Below are experts of layer 7 (counted from 0) of a mixture-of-experts language model. Rows are named router (the router's row for the expert), down (a neuron's output weights, with its number) and show model dimensions 0-255. Each number is 128 + 32 x the weight over its row's rms, rounded and kept within 0 to 255.
After each expert's rows: "raises" lists some tokens whose logits its average output raises strongly, later layers aside. This comes from a sample of Wikipedia text that the model never trained on.

# expert 5
router [100 162 171 154 161 126 127 128 131 106 205 110 121 141 129 100  79 128 106 137 113 105 123 158 121 123 121 122 110 164 158 116 103 134 146 165 149 101  56 131  80 185 137 134 171 123 126  82  36  91  84 142 109 118 101 141 150 102  51 131 176 194 144 208 121 137 183  97 136 155 139 121  86 116 139 124 142 152 180 142 161 158 150 155 140 129 115 196 160 172 112 114  84 132 100 139  80 126 165  95 142 140  92 125 126  96 134 111 120 143 152 115  77 102 156 134 102 137  95 108  64 115 112 183 142 125 121 136 156 118 120 159  92 142  84 111 111 112 136 105 110 147 136 132 142 124 172 102  92 108  91 135  78 146 140 218 110  95 119 117 102 189 161 143  72 201 192 125 170 117 154  83 106 156 161 158 128 113 128 178 117 105  93 102 107 122 119 177  98 119 119 128 170 137 116 148 126 165 201 167 151 201  82 152 107 172 123 134 121 170 160  66 155 172 116 124 163 166 142 112 138 120 161 118 132 146 148  87 121 115 193 150  13 132 151  75 206 156 152 186 152 137 112 180 162 149 126 101 131 120  97 161 119 128 108 144]
down31 [154 105 111 118 207 129 130 112 107 136 130 125 100 168  94 138 100 189  49 116 157  65 136 146 153 124 150 206 160 139  77 159 176 174 133 163  88 135 142 128 112 139 165 148 115  99  65 104  91 124  85  95 156 145 130  99 125 160 152 137  59 129  98 132 139 157 162 123  76 149 167 167 159 128 176 135  89 117  85 107 139  83 127 131 127  86 133 104 126 126 116 183 136 126 113 137  83 166 174 130 143 128 149 162 160 177 100 128 123 143 106 114 105 144  77 135 136 159 151 136 116 110 143  59 149 105  39 107 139 147 156 145 131 139  87 124 133 116 139  98 141 119 114 126 148  93 108 114 189 177 117 116 160 215 138  56  86 165 177 162 115 112 145 148 111 105  81 135 122 156 201  98 116 103 114 118  94 117 126  95 121 111 113 104 108 183 103 150 135 161 137 101 128 103 111 184 135 149 202  87 191 130  85 125 154 120 101 119 125 132 170 162 114 143 149 143  74  81 202  96 117 165 149 163  91 123 134 167 129  97 149 159 133 141 185  61 101 128 184  90 129  60 201 122 190 153 113  86 120 146 122  51 140 135 129 163]
down32 [142 101 104 106 127 152  13 126  99  99 146 106  96 128 114 156 135 172 148 144  76 128 103  77 117 100 153 116 107  99 142 165 100 183 140 158 130 132  73 105 147 167 120  79 130 157  88 184  82 125  61 121 157 130 103  71 121 120 116  80 142 138 135 111 141 150 133 149 108 199  86  92 105 112 140  96 101 101 120 113 162 150  93 117 138 131 111 111 167 132 152 122 165 163  61 145  96 123  97 154  89 146  77 127 114 128 111 124 117 119 130 170  69 128 128 146 120 118  92 181  99 147 127 110 109  90 189  85 100 121 109 146  44 149 113 157 145 100 161 123 115 122 141 150 109  94  94 103  91 116  97  94 124  92 124 123 172 157 171 112 176  53  99 108 196 168 164  82 133 105 117 171 108 156 132 113 165 158 119  73 107 106 152 144  94 155 151 192 100  97 146 115 195 160 138 115 130 122 153 104 108 113 171 127 125  98 101 194 172 114 196 150 155 139  66  87 137 168  84 166 111 102 128 149  89 140 201  80 132 139 152  87 130 150 157 104  64 156 167  78  88 122 150  88 131  43 135 161 105  99 132 147 161  59 143 122]
raises: " in", " the", " a", " on", " to", " at"

# expert 3
router [ 83  57 117 151 127 153 159 138 121 128 134 177 150 147 105 106 141 125 144  85 104 205 115 117 104 146  88 139 132 126 131  87 131 144  91 148 102 114 148 191 135 145 110 137 166  82  96  86 117  63 170 110 111 102  85  88 149 118 112 128 106 137 177 157 199 156 127 180 129 147 180  77  68 117  70  68 198 154 151 175 148 129 178 170 151 128 138 180 144  90 142 153 193 126  58 111  97 131 121 168 144 101 130 206 104 133  77 172 172 133  78 143 138 122  77 111 146 155  91 105 126 151  79 120  97 113  83 148 110 138  82 125  61 180 150 144  98 144  89 202 117 141 125 108 221 129 177 130 102 116 200 113 126 186 117 113 187  68 120 131 105 157  95  91 104 140 115 149 162 135 132 116 161 151  97 120 119 127 164  86 147  86 105 113 136 186 139 153 142 142 150 128  98 174 126 127 140 109 137  94 145 118 124 119 138  95 138 140 165  57 112 117 131 125 117  74  77 133 119 151 137 145 145 134 163 131 130  67 129 106 164  62 102 130 204 137 169 157 106 127  88 126 165 157 104 146 108 136 124 154 120 189 123 134 149 153]
down8 [146 173 146 156 156  68 163 163 130 101 145 139 109 107 165 169 112 104 115 199  78 126 107 104 107 120 105 187  95 144 156 108 124 173 136  95 108  96 156  76 110 165 128 127 103 120 180 140 167 103 155 113 165 110 117 156 109  93  99 118 110 116 153  65  95  98  92 185 107 124 143 187 111 122 108 123 107 177 156 119 151 175 190  72 171  99  75 157  99 122 168 160 170 122 132 111 160 133 104 100 200 128 148  99 155 180 106  66 144 130 131 122 141  87 158 148 124 125 118 145 109  53 122 176 142 156  99 104 218 178 111 162 123 118 117 151 142 150 115 138 176  83 136  94 129  99  90  82 138 103 134 157  94 132 122 154 109 116  53 123  96 170 107  99 184  89 202 124  90 130 125 118  99 130 145 129 156 159 120 139 141 150 139 153 143  71 107 130  79 144  78 103  99 125  68 140  77 149 139 141 209  75 122 168 147 134 151 134  98 107 133 149 117 137  78  87 145 102 162 103 170 120 145  94 195  87 134 158 111  90 140 119 133 153 100 130 117 129 121  93  53 105 114 130  97  80 119 161 108  77  91 174  66 157 201 102]
down9 [ 65 114 146 195 155 139 149 152 139  88 144  63 149  81  90  58 105 117 163 136 124 214 153 145  75 141 156 108 109 105 119  92 168 120 111  96 160 148 143 120 106 159 185 132 126 149 117 115 185 102 125 174 153 146 131 151  77  98 101 142 126 142 140 109 147 110 123 178 118 120 230 112 106 161  87  82 110 151 118  76  59 146 112 160 140  86 200 105  90 142  68 162 123 115 147  91 131 124 130 165 169  77 122 162 149 135 106  65 140 104  87 140 151 133 145 191 125 146 119 151 195  81 180 176 111 137 184 138  86 187 112 147 165 168  66  92 127 119 115  93 126  88 191 147 108 106 134 162 134  78 133 125 125 162 156 184 146 117  62 164 153 105 158 129  84 126 111 118 169 136 110 179 180 171 135 130 144 129 121 123 162 143 122 157  75 152 152  65 127 116 117 184 132 110 130 123 143 116  96  85 125 136  95 123  94 160 159  92 122  97  80  90  77 160 134 121 144 103 163  86 125 125 150 112 195 144 147 114 135  89 118 175 148 139 138 131 175 134 129 122  99 156 117 148  72 213 126 161 141 146 104 121 147 133 105 155]
raises: " ", ",", "-", " and"

# expert 1
router [105 122 129 145 147 140 116 169 121 140  98 195 147 136 106 184 128 147 100 132 174 105 152 180  62 162 128 120 140 132 161 118 174 102 112 161  85 138 102 156 152 125 185  96 118 143  94 130  83 185 139 142 157  69 160 146  99 105 127 173 122  85  87 155 108 126  98 105 116 127 147 120 146 102  83 153 146 141  84 160 121 111 107 159  98  72 129 122 129 141 108 157 117 155 117 155 221 117 150 162 102 143 121 101 141 126 146 189 136 188 103 121 179 109 123 162 112 108  83 176 121  87 131 156  54 210 156 135 160 135 135 140 133 126 153 178 175 167 136 161 143 123 116 141 143 120  89 131 148 137 131  88 156 159  78 166 139  96  32 130 171  88 123 145 121 167  85 133 100 199 123 117 144 103 168 174 163 173 164 144 103 219 101  94  71  95 149 139 167  72 129 103 144  96 131 120 102 128 174 130 147 149 153 143 135 123  62 140 110 134  91 141  78 113 154 164  69 121 148 135 130 157 186 150 142 114 131 143 154 141 127  80 103  98 110 106 123 103  98 105  87 219 119  61 132 191 155 149 171  87  78 159 101 133 119  67]
down8 [106 178  77 147 165  51  83 113 158 120 135 115 129  66 150 169 149 141  72 142 197  67 147 145 105  90 113 115 111 121 106  82 123 114 164  94  92 152 124  67  89 148  99 140  61 123 146  97 133 117 209 168 212 119 118 149 154 109 171 210 167  84 153  37 101 183 122 107 149 138 120 118  78 107  94  96 138 138 170 147 136 107 140 190 121 157 159 144  84 138 162 142 169 119 112 189  90 120 124 189 111  95 114 147 145 133 171  94 131  93 122  94 120  80 110  93 101 110 125 125 110 124 176  95 115 119 127 142 128 114  93 126 151 109 155 139 129 159 146 128 116 120 133  93 105 122  93 107 179  64  90  65 153 122 153 107 119  57 150 136 114 107  90 141 189 104 148 176 127 143 108 132 187 140 140 145 155 172  88 113 130 137 132 183 100 112 142 138 116  97 139 181 166 138 165  59 126  99  97  74 179 157 115 116 153 164 163 156 161 128 146 119 106 122 111  88 157 135 167 130 111 194  99 111  99 204  74 122  98 113 149 120 174 141 114 148 148 123 144 143 100 120 147 107 129 157 128 123 193 168  82 114 167  86 137 111]
down9 [162 170 117 111  79  99 113 117 143 104 176 160 117 147 125 116 106 137  78 148 140 157 161 126 100 151 111 100 101 102 160 122 136  71 169 143  91 117 134 162 116 150 127 107 101 131 120 122  97 143 133 113 182 159  89 130 116 185 138 150 132 149 139 140 162 134 168  96 106  75 194 150 161 134 190 187 146 124 127 102 111 118 153  62 160  43 121 156  94 129 125  84 108  50 100  85 107 145 152  86 100  98 102 130 123  92 143 168 109  90 140 180 105  74 106  80 125 122  76 114 142 107 152 133  99 185  95 160 148  77 130 129 124 168 107 122 121 151 140 128 145  85 130 118 114 120 126  38 108 155  77 112 128 151 106  97 120 141  95 122  80 107 152 184 196 170 126 125 169 105  31 100 125 137 167 111  77 192  58  85  84 113 159 141 119 109 125  73  86  90 119 187 194  67 138 116 121 120 114 149 180 104 118  89 135  79 146 183 172 192 169  96 136  94 173 159 104 123 113  74 121 139 139  90 121 148 144 136 148 160 149 112 137 160 122 100 137 141 177  91 110 132 146 125 104 146 119 172 179  90 163 166 112 184 135  83]
raises: ",", ".", "-", " and", " ("

# expert 6
router [141  58 163 128 148  96  83 134 140 150  84 206 108 133 102 166 154  76 119  76 118 119 143  86  70 194 116 111 125 165  89 140 131  81  86 121  93 108 118 124 134 131 113 136 135  97  92 151 135 119 189 186  84 119  69 113 152 100 108 102 114 131 138 116 106  85 102 107 119 161 162 134 117 114  86 148 149 163 121 198 124 183 100 112  86 106 131 105  82 124 185 135 141 114 122 151 170 128 125  87 185 113  84 149 155 127 141  78 138 121 124 108 136  69 136 147 129 111 147  56  90 150  93  74 161 103 117 110  90 148  98 113 148  54 114 135 130 131 128 109 181 143 129 177 156  79 126 122 119  68 154 102 128 134  90 139 161 113 108 123 122 175 116  73 109 138 132 110 107 136 119  52 113 101 128 221 110 165 109 142  50 124 116 116  89  82 124 157 161 156  42 155 123 116  78 115 101  79 102 153 103  67 129 118  96 122  88 121 133 142 124 134 154 127  94  95 123  76 153 179 255 119  67 170 124 120 147 143 146 106 189 141 132 172 126 117 132 135 122 134 142 127 139 103 154 125 133 100 149 105 119 162  95 132 129 106]
down8 [ 80 128 144  75 121  86 146 150 121 139  95 156  71 130  93 161 146  91 146 191 127 169 141 103 163 135 106 121  94 162  95 109 130 110 105 146 177 100 123 140 145 118 130 118  99 148 111  88  58 106 139 168  93 152 147 123 131 149 144 139 172 156 114 141 118 123 126 128 115 166  73  84  94 203 193 129 125  85 145 126 153 144 124 123 201 151 119 121  86  82 147 148  98 141  81  97 154 126 132 186 152 108 154 123  93 106  69 145 155  87 134  95 206  56 164  94 125 106 130 154 141 160 168 129 125 120 182  98 164 124 163 131 150  72 128 156  45 100 111 159 125 157 123 140 155  95 196  97 147 173 176 129  96 121 143 162 144 139 131 140  98 151 145 170 119 164 168 105 146 144 117 102 160 167 153 185 106 110 146 120 108 168 173 135  36 158 183  97 166  80 147 111 156 101 136 167  82 134  68 141 125 128 123  95 127  92 176 107 100 153 145 138 152 143 129  95 168  92 104 143 155 190 164  91 186 154 109 190 130 129 114 149 100 128 189  92 118 126 143 174 119 141 209 111  98  68 105 183 135  82 138  97 122  92 117 189]
down9 [124 165 146 142 162 108 108 164 131 138  93 170 127 131 103  81 105 158 150 125  84 143 158  64 163 176 181 178 134 116 200 100 149 135 109 137 125 174  44 100 137 149 100  84  84 122 168 162  82  99 115 132 191  78 127 174  97 120 170 143 138  98 152 131  83 166 126 145 102  94 141 167  39 126 165 100 171 135 108 152 116 109 109 137 156 177  96 117 115 115 156 145  69  44 142 129  98 137  94 124 106  99 184  92 118 158 102 148 114  95 117 176  92 145  86 146 126 149 123 136 104 165 113  38 142  30 163 136 153 154 150 121 105  90 151 105 138 158 122  50 109  88 148  99  85 100 144 121 147 144 122 136 141 187 127 155  96 130 114 127  78 167 148 161 169 139 121 122  75 106 150 120  72 120 153 113 159  88  46 119 156 131 126 117  70 144 137 149 113 132  99 166  85 115  87 147 123  95 105 106  98 160 132 109  91 111 191 103 144 118  63 122 106 122 128  98  88  90 139 101  82 152 107  87 117 183 154 176 121 139 143 120 121 138 165 113 143 110 118  98  83  96 145  96 143 125 128 123 125  67 196 112 149 166  67 138]
raises: "i", " and", ".", ","

# expert 0
router [ 93 141  82  77 132 107 113  83 151  80  90 145 132 128 171  96 102  93  76 155 101 123 101 127 119  89  97 158 158 219  92 117 114 137 114 139 126 132  63 136  79 165 161 118 147 125  75 100  97  56 151  99 175 169 135 104  97  99 142 138 179 197 164 119 169 124 155  69  96  84 136 113  92 137  93 138 133 198 101 143 176 106 177 120 139 138 103 116  81  68 154 111 123  98 122  83 143  39 137 123 143 135 177 175 119 130 125 174 157 151 138 172  87 122 110 102 111  85 155 132 122 159 109  91 108 144 152 145 180  97 139 191 106 167 141 138 135 109 136 132 127 132 136  66 129 187 127 119 101 112  74 146 118 107 115 135 156 114 111 104 107 131 112 120 100 143 139 179 138 147 137 105 151 109 159  99 166 178 214  84 116 138 139 123  95 120 135 174 127 136  43 105 156 142 157 184 136 150 118 147 123  71 123 109  69 148 188 175 155 191 160  92 152 124 138 161 152 157  78 234 128 125 135 125 118 119 137 169 174 117 123 173  72 114 124  90 140 101  54 141 112 140 143 168 123  98 108 166 135 119 152 120  99 130 122 158]
down7 [ 76 125 161 190 115 130 105 121  77 151 127 152 102 124  58  99  78 150 111 125 124 132 129 164 118 154 105 152 102 156 112 104 111 193 107 142  98  73 115 134 134  96  79 127 101  61 122 124 171 136 164  27 124 149 141 107  50  58 126  66 166 154 189  98 179  92 145 128 149 158 160  98 128 137 200 119  93 164 143  94 165 113 101 131  75 183 120 163 165 174 113 124  90  59 144 109 106 134 172 124 122 159 120 117 191 145 202 198 112  89 143  86 130  79 119 147 107 133 140  73 133 134 168 131  62 157 171 140  79 106 126 149 164  66 116 129 162 124  83 121 178 117 113 153 105 113 119 130 180 149 136 116 135 147 115 169 106 121 136  98 156 141 143 175  94 168 137 150 207 106 135 101 124  98 168 123 161 110 135 100 119 132 116 165 194 139 114 116  90 124 154  83 171 118 133  69 129 109 127 135 115 117 131 132 151 187  62 148  93 149 106 148 112 117 119 144 117 149 171 127 129 159 118 117 123 169 115  82 125 105 195  53 112 153 170  85  93  95 145 155 105 151 149 173 161 159  93 124 137 126 143 175 113 138 120 129]
down8 [146  91 160 134 198 104 171 155 130 147 136 131 107 161 134 110 171 163 120  77 152 124 155  79  71 123 156 149 145  83 173 111 142  72 123 138 153 174 140 165  94 105 109  86 144 134  89 128 168 115 136  98 124 171 130  95 132 154  81 120 121 127 119 150  84 139 132  74 154 154 100 136 160 112 149 111  74 113 112 211 101 110  85 130  99 171  95 121 131  90 109 136 116 184 121 114 145 150 142 209 134 169 125 102  99 125 111 157 124 136 134 161 141 123 114  95 132 143  86 157 121 143 132  84 149  94 137 129 164 153  69 135 115  92  98  96 213 195 139 139 101 144  97 102  96 165  96 104 148 102 106 138 168  72 153 161 140 188 146 132 155 111 118 137 152 140  96  42 189 142  41 106  82 129 198 154 129 114 119  81 119 152 144  94 153 183 113 111 112 133 112 101 143  61 115 137 154 156 157 147 118  89 126 136 146 101 171 103  93 189  80 164 103  72  59 164  89 159 155 156 149 171 181 135 137  76 108 129 183  77 129 151 138 128 190 141 119 154 118 154 127 165  89  95 126 130 131 137  79 123 138 175  94 133 226 137]
raises: " and", " as", " ", " but", " the", " a"

# expert 8
router [142  92 127  91 132 109 103 169 226 100 132 150 144 172 126 137 127 125 129 112  81  99 130  68 102 179  95 139 135 108 153 146 136 188 137 204 116 142  90 150 154 150 179  55 139 110  79  91  79 173 145 112 139 141  65 113 117 137 114  89 167 115 117 196 173  66 121  98 153 131 155  76 141 110  99 128 112 113 115 158 120  81 176 133  84  94 114 140 167 140 114 112 131 130 120 115 125  45 138 117  95 154 109 148 113 141 122 179 141 111 124 143  81 105  91 114 120  95 128 135 114 173  54  98  99 164 101 139 150 139 152 119 114  80 130 126  95 139 200 154 165 157 148 170 162 167 139 104 130 138 124 113  94 134 161 105 167  81  91 133  75 131 101 101 140 104 102  83  77 158 140 146  86 131 111 145 111 159 199 112 123 113  92 121 108 153 132 195 173 117 126 108  76 144 163 157  62 139 185  78 170  91 148 165  84 132  71 168 143 126 197 104 137 169 126 176 142 102 103 174 120 101 173 163  76  83 144 159 116 167  88 116 106 114 140  78 165 140  95 114  56 175 121 180 108 121 115 129  97 111 187 123 148 109 129 148]
down10 [ 98 155 102 133 179 124 181 113 121 120  92  95 151 131 112 138  77  84 116 136 135 120 181 116 123 107 113 117 190 125  80 105 138 153 106 134 134 155 142  85  87  95  57 104 136 106  63 153 150 151 139  58 108 137 134 185 146  81 128 153 142 126 203 134 135 168 134 133 174 130 105  91  73  83  98 134  76 136 102 169 171 122 132 161  87 123 127 161 137 124 170 121  76 111 100 127 111 139  77 133 165 141 106 151 116 129 118  89  89 117 144  87  93  98  91 108  72 118 108 118 123 144 143 172 144 156 112  84  93 114 107 137  77  95  77  59 182 136  97 166 135 147  70  87 131 117 131 125 107 117 119 124 106 149 119 206 148  96 206 151 175 154  95 152 170 141 167 153 113 100 110 152 120 110 111 164 145 156 120 112 137 146 175 200 146 133 104 147 179 167  84  89 145 108  57 141 155 146  64  99 139 155 154 140 105  81 150 190 123  69 137 113  71 160  83 182  91 139 127 185 106 104 167 143  84 146 152 136 126 158  91 160  88 104 125 114 136 196  99  93 145 197 126  64 167  85 182 126 153 101 122 144 118 123 104 167]
down11 [ 44 119  96  94 136 136 104 117 130 171 116 150 111 142  93 171 153  88 182 108 133 124 164  98 114 130 113 151 179 109 102  90 118 140 144 106  83 132 118  95 159  53 161 116 132 109 128 189 110 166 115 111 108  91  71 128 125 165 125  61 166 107 160 185 116 144 170 106 129 113 126 125 168 101 201 181 146  88 123 106 100 158 100 165 121 149  49 184 166  99 115 115 151 108  61 137 147 162 193  94 104 206 149 130  89  86 153 104  89 128 128  98 103 129 165 108 153 110 110 129  70 115 135 133 169 112 113 137 200 149 194 131  69 154 133 164 147  96 121 120 150 138 109 157 106 155 184 141  92  77  94 162 107 135 142 143 137  77  97 100 180  85 135 150 103 132 116 100  95  89 137 142 142 174 141 137 110 116 116 159  92 103 130 124  60 144 104 125  96 151 182  85 176 163 161  81 104 148 178 147  94 120 122  57 115 126 122 143  87  96 138 156 108 182 130  85 140 123 124 100  60 156 109 152 109 110 142  83  97 122 125 145 115  94 196 150 112 178 187 113 112 159 182 166 160 141  95 114 175  83  89 126 112 131 163 153]
raises: "-", "General", "The", " The", " He"

# expert 9
router [126 107  83 163 157 118 155 153 109 107 137 136  78 138 123 118 129 124  95 181 114 189 163 121 133 144 103 165 158 131 151  72 154 132 143 125 132  49 118 137  83 163 131  96 125  71 152 124 131 100 108  72  48 115 130  91  88 126 155  84 144  58 153  93 175 152 140 144 133 174 205  83  20 136 177  97  89 126  47 152 151 108 139 102 100 162 138 164  76 105 151 132 167 126 164 117  81 164 153 108 134 157 106 141  70 132 107 138 129 118  96 102 191 103   5 148 150 126  96  84 131 138 137 151 107 121 131 115 149 129 139  93 155 162 109 118  88 105 177 141 124  97 117 101  96 119 144 127 136 168 156 148 123 158  68 171 116 151 104 189 160 119 110 150 143 161 170 132 142 222 190 150 146 121 111 123 106  67 115 120 174 143 148 117  72  83 186 123 134  87 176 172  86 134 146 125 124 161 158 143 118 168 135 151 154 142 109 161 131 136 166 108 102 169 149 134 162 142 113 157 137 119  82 127 102 153 129 100 145 108 162 107 147 141 123 148 173 146 110  92 144 152  76 173 128 130 156 120 101 173  90 144  69 119 142  81]
down8 [ 63 126 164 113 188  79 124 184 123 117 126 155 157  57 146 152 120  68  85 113  93  97 162 144 108 156  50 127 143 123  95 135 170 126 181 158 140 133  61 171 156 164 119 115 168 124 111 157 132 167 122 119 119 102 115 148 111 145 146 108  78 162  90 108 105 120 148 163 130 126 146 112  97 125 142 149 181  90 134 119 109  75 152 165  82  88 124 159 189 143 177  99  95 111 136 109  72  82 134 157 129 159 138 156 125 124 157 149 148  98 124 125 111 146 176 134 147 123 137 164 115  68  73 132 179  95 136 147 183  98 157 150 114 114 107  65 180 115 165 165 170 114 149 155  91 140 170 178 158 160 182  51 118  54  90  99 111 115 159  83 127 133  84  94 147 162 147  97 119 150 160  95 161 172 121 111 171 155 142 110 118  65 104 164 138 157 145 110 115 150  97 123 110 116  98 141 149 193 146 125  92 127 140  56 114 133  88 151 146 122 192 102 133 153 107 153 114 110 149  87 134 195 108  91 100 168 112 164 102 171 129 134 155 154  86 148 145  89 127 118 127 128  56  70 163 177  90  64 122  96 114 162  71  67 135 114]
down9 [117  86 148 149 187 106 180 153 140  83 126  87 144 122 186 142  54 112 146 146 124 148 123 145 153  52 123 111  69 146 112 102 127 110  92  97 209 106 156  96 173  82 119 139 169  91  80 178 115  87 122 126 134  52 165 120 148 178 128 118 179 127 140 147 106 132 121  74 163 123 156 140 130 137 143 118 156 166 122 120  90 167 131  57 165 164 107 140 157 191 183 146  98 125 115 118 120 133  67 125  57 110  98 162 154 170 130 114 125 118 171 100 104 128 172  91 118 126 100  93 136 108 154 138 105  67 183  92 137 181 188 135 169 118  96 105 124 110 190 130 101 163 126 162  57  82 172 115  90 157 143 144 123 133 123 190  32  99 134 159 169 101 117 127 158 146 144 115 121 107 128 163 111  91  87 156 159 102  75 144 129 134 139 154 107 141 136 139 109 120 212 113  97 102 163 186 114  85 108  92 101 122 150 151 111 155 108  96 112 145 129  78 172 136 189 141 138 131 184  94 121 117 123 183 137 111 110  82 170  82 145 133 121 148 179 119 161 125 144 118  86 135 198 106 107 154 104  86 106 127 155  85 154 157 121 107]
raises: " in", " and", ","

# expert 7
router [114 126 132 145 122 171 149  90 151 113 196 154 114 168 106  94 125 134 142 146  97  96 106  93 100  93 183 144 130 184 180 134 145 107 119 169  97 121  98 170 162 146 145  93 135 116 109 101  82 149 103 152 135 112 151  95 119  92 105 125  87 152 181 107  70 113 144 119 114 137 116 129  66  86 183  69 110 151 125 105 113 127 139 140 126 117 185 131  83  65 136 142 167 148 140  86  69  44 197 153 104 109 174 113 187 132 131 143 151 132  93 131 117  98 158 121 141 101 106 124 123 154 148  58 118 124 156 146 105 129 128 120 170 119 122 165  62  56 168 139 117 107 148 150  97 153 126 112 162 121 100  96  18 109 175 213 110 139 157  98 102 154 128  93 114 163 109 145 106 104 107 109 117 152 154 132 164 131 120 129 145 174 118 145 118 124 121  99 200 144 153  32 171 149 115 175 131 131 115 142 118 101 137 108 106 160 161 107 131 200 166  95  89  92 148  76 100  83  91 131 130 118  99 134 129 135 124  94 109 105 140  90  70 152 153 111 165 104  50  96 120 156 108 150 187 191 140  79 142  87 125 203 130 135 177  97]
down4 [141  77  96  53 157 108 151  98 104  98 149 116 119 110 117 140  72 163 100 115 123 133 124  97 153  84 138  66 125  96  77  94 142 116 127 135 151  98  88 186 120  92 155 155 160 134  57 117 105 185 106 162 163 167 123 156 145 112 132 149 145 130 131 119 149 102 101 123  77 111 234 168 182 127 102 152 164 104 106 114 166 151 143  99 133 117  61 111 109 140  52 138 154  80  83 151 137 178 121 144 106 159  59 150 103 128 127 212 210  97  78 127 142 106 136 176 121 161  99 159 128 124 113 112 135 127 170 146 105  91 144  87 122 169 117 141 154 102 185 112 102  99 105 100 112 105  90 154 119 138 125 122 108 139  53 140 154 141  68 185  69 132 157 162 126 127  45 122 100  89 157 105  89 107 163  89 121  81 107 157 198  90 129 141 118 122 162 154  90 160 148 115 159  78 128 111 145 117 111 159 119 133  92 107  76 155 154 156 137 151 103 111 167 125 135  82 106 107 112 191  74 124 143 137 170 138 155 132 149 151 162 110 102 124  94 180 113 143 142  90  94 157 147 208  80 140 102 152 123 177 131 143 173  92 154 107]
down5 [128 126 171 133 149 153 188 136 123 123  99 179  37  94  88 172 146 139 124 162 165 184 108 153 183 123  81  90 168 130 172 156 199 159 173 107 135  88  44 129 146 134 181 156  92  95  89 172 109 189 168  78 125 102 155 183 105 124 118 138 131 122 140 100 139 127 130 110 107  87  59  95 171 105  87 120 114 151 132 118  79 128 119  90 109 138 112 109 111 107  64  99 150 113 153 146 123 107 155 109 132 109 172 148 200  94  94  82  79 150 119 140 116 105 160 111 117 107  63  98 168 164 133 104 137 170 128 152 140 126 118 129 179 112  67 150 135  85  93  86  78  87 137  94 157 133  79 156  68 148 152  98 134  96 129 103 108 137 127 157 154 139  97 189 144  97 126  87 170  71  56 171 117 178 163 136 158 148 147  58  98  92  97  79 168 127 170 110  71 118 187 111 122 161 167 105 113  96 160 178 118 156 168 135 184 112 138 139  87 164 113 137 152 126 109 124 124 163 165 105  86 147 127 119  94 112 171 117 108 115 114 147 121  82 106 145 120 164 140  95 154 143 141 130 107 170 131 118  79 191 147 100 125 145 118  94]
raises: " the", " a", " in", " also"

# expert 11
router [102 109 161  89 125  97 167 199 162  96 139 196 132 161 109 165 138 133 111 175 104 198 104 154 122 150  81 117 142 106 153 168  81 138 133 133 142 121 185 160  84 163 155  67 155  97 136  85 113 106 149  79 126 142 113  58 161 116 129 102 133  70 195 123  93 118 144 143 167 167 142 141  95 184  99 158 168 138 140 113 241 108 213 106 137 107 179 171 187 122 102 124 169 126 133 143 120 103 133 116 142  84 168 116 121 106 183 122 118 139 156  72 176 114 133 168 117 131 137 122 164  87 117  58 105 205 146 122 126 122  99 148 133 154 106 116 117 133 110 164  97 149  89  96 149  75 169  99  50 149 104  86  99 148 145  78 144  85  76 113 147 107 117 120 116 107  58 131 147 141 186 147 126 113 129 118 122 146 153 187 119  90 162 125 125 115 152 138 142 125 112 108  85 140  77 116 111 103 137  91 103 107 112  81 131  90 109 172 112 132 104 109 163 104 116  86 128  73  73 165 164 119  66 160 105 107 127 146 122 113 126 102  65 140 125 103 198 124  92  80 122 124 203 122 139 150 135 140 104 133 171 135  93 151 132 167]
down26 [123 142  86 151  76 108 140 151 108 198 129 135 136 129 191 100  83 180 138 110 111 132 143  75 119 157  74  81 159 111 102  98 121 106 147 132 102 167  96 122 177 140 144  63  98 157 103 157 152 178 123 151  96 124  90 147 145 145  98 102 113 113 105 103 138 139 184 131 120 130 147 136 130 175 147 112 151  53  83 187 161  70 143 115 130 110 123 143 131 147 115 173 164 155 148 170  43 171 118 117 152 138 178 188  90 164 120 175 130 211  81  88 151 106  82 112 143 164 151 150 115 127 138 115 145  76 116  81 169 117 133 132 153  73 132  82 132 133 156 159 139 138 192 133 101 117 124 139 129 130 137  93  45 167 177  85 139  71  91 155 150 100 121 176 145 115 146 118 157 132 148 116 142 178  80 117 147 175 157 132 148 108 111 143 161 129 145 163 130 176 149 100 122 136 142 165 144 136 116 165 128 135 118 162  84 131 141  99  84 122  74 143 112 123 159  73 231 100  71 109 112 175  81 125 123 153  84 123 116 100 193 100 159  95 159 119 174 151 106 108  79 131 125 140 101  42 182 121 126 156 109 114 153 197 106 161]
down27 [120 112 105 139 133 121 162 164  74  63  89 180  92 110 119 131 171 150 159 116  99 165 102 125 122 156 131  91 145  94  89  78 156  95 112 141 112 126 146 118 200 125 121 129 176  62 139  97  98 119 129 162  91 110 128 150 128 126 136 170 124 147 104  68 106 130 139 141 155 170 119 149 131 102 117  71 103  90 127 166 175 204 153  93 132 179 170 119 105 150 114  99 106 161 110 112  87  80 115 118 107 145 107 151  94 160 111 168 126 173 109 120 186  83 120 129 110 167 156 163 101 109 149 188  92 127 106 155 127 138 125 114 135 173  85 159 159 167 113 141  57 165 139 109 135  98 196  98 131 103 145 126 124 149 108 116  65 143 130 115 156  91 177 117 119 112 157 158  82 105 114 135 176 113 193  91 112 145 123 167 118 163 178  75  99 118 167 106  85  97  98 151 157 104 127 147 192  59 215 173 154 146 127  97  80 134 113 139 169 165  84 192 101 168 138 108  78 163 115 114  95 126 172  75 171 129 114 117 144 190 136 137 113 162 130 105 168 146 132  44 174 170  56 148 118 145  99 148 114 167 134  95 188 150  85 114]
raises: ",", " and", " in", ";", " (", " |"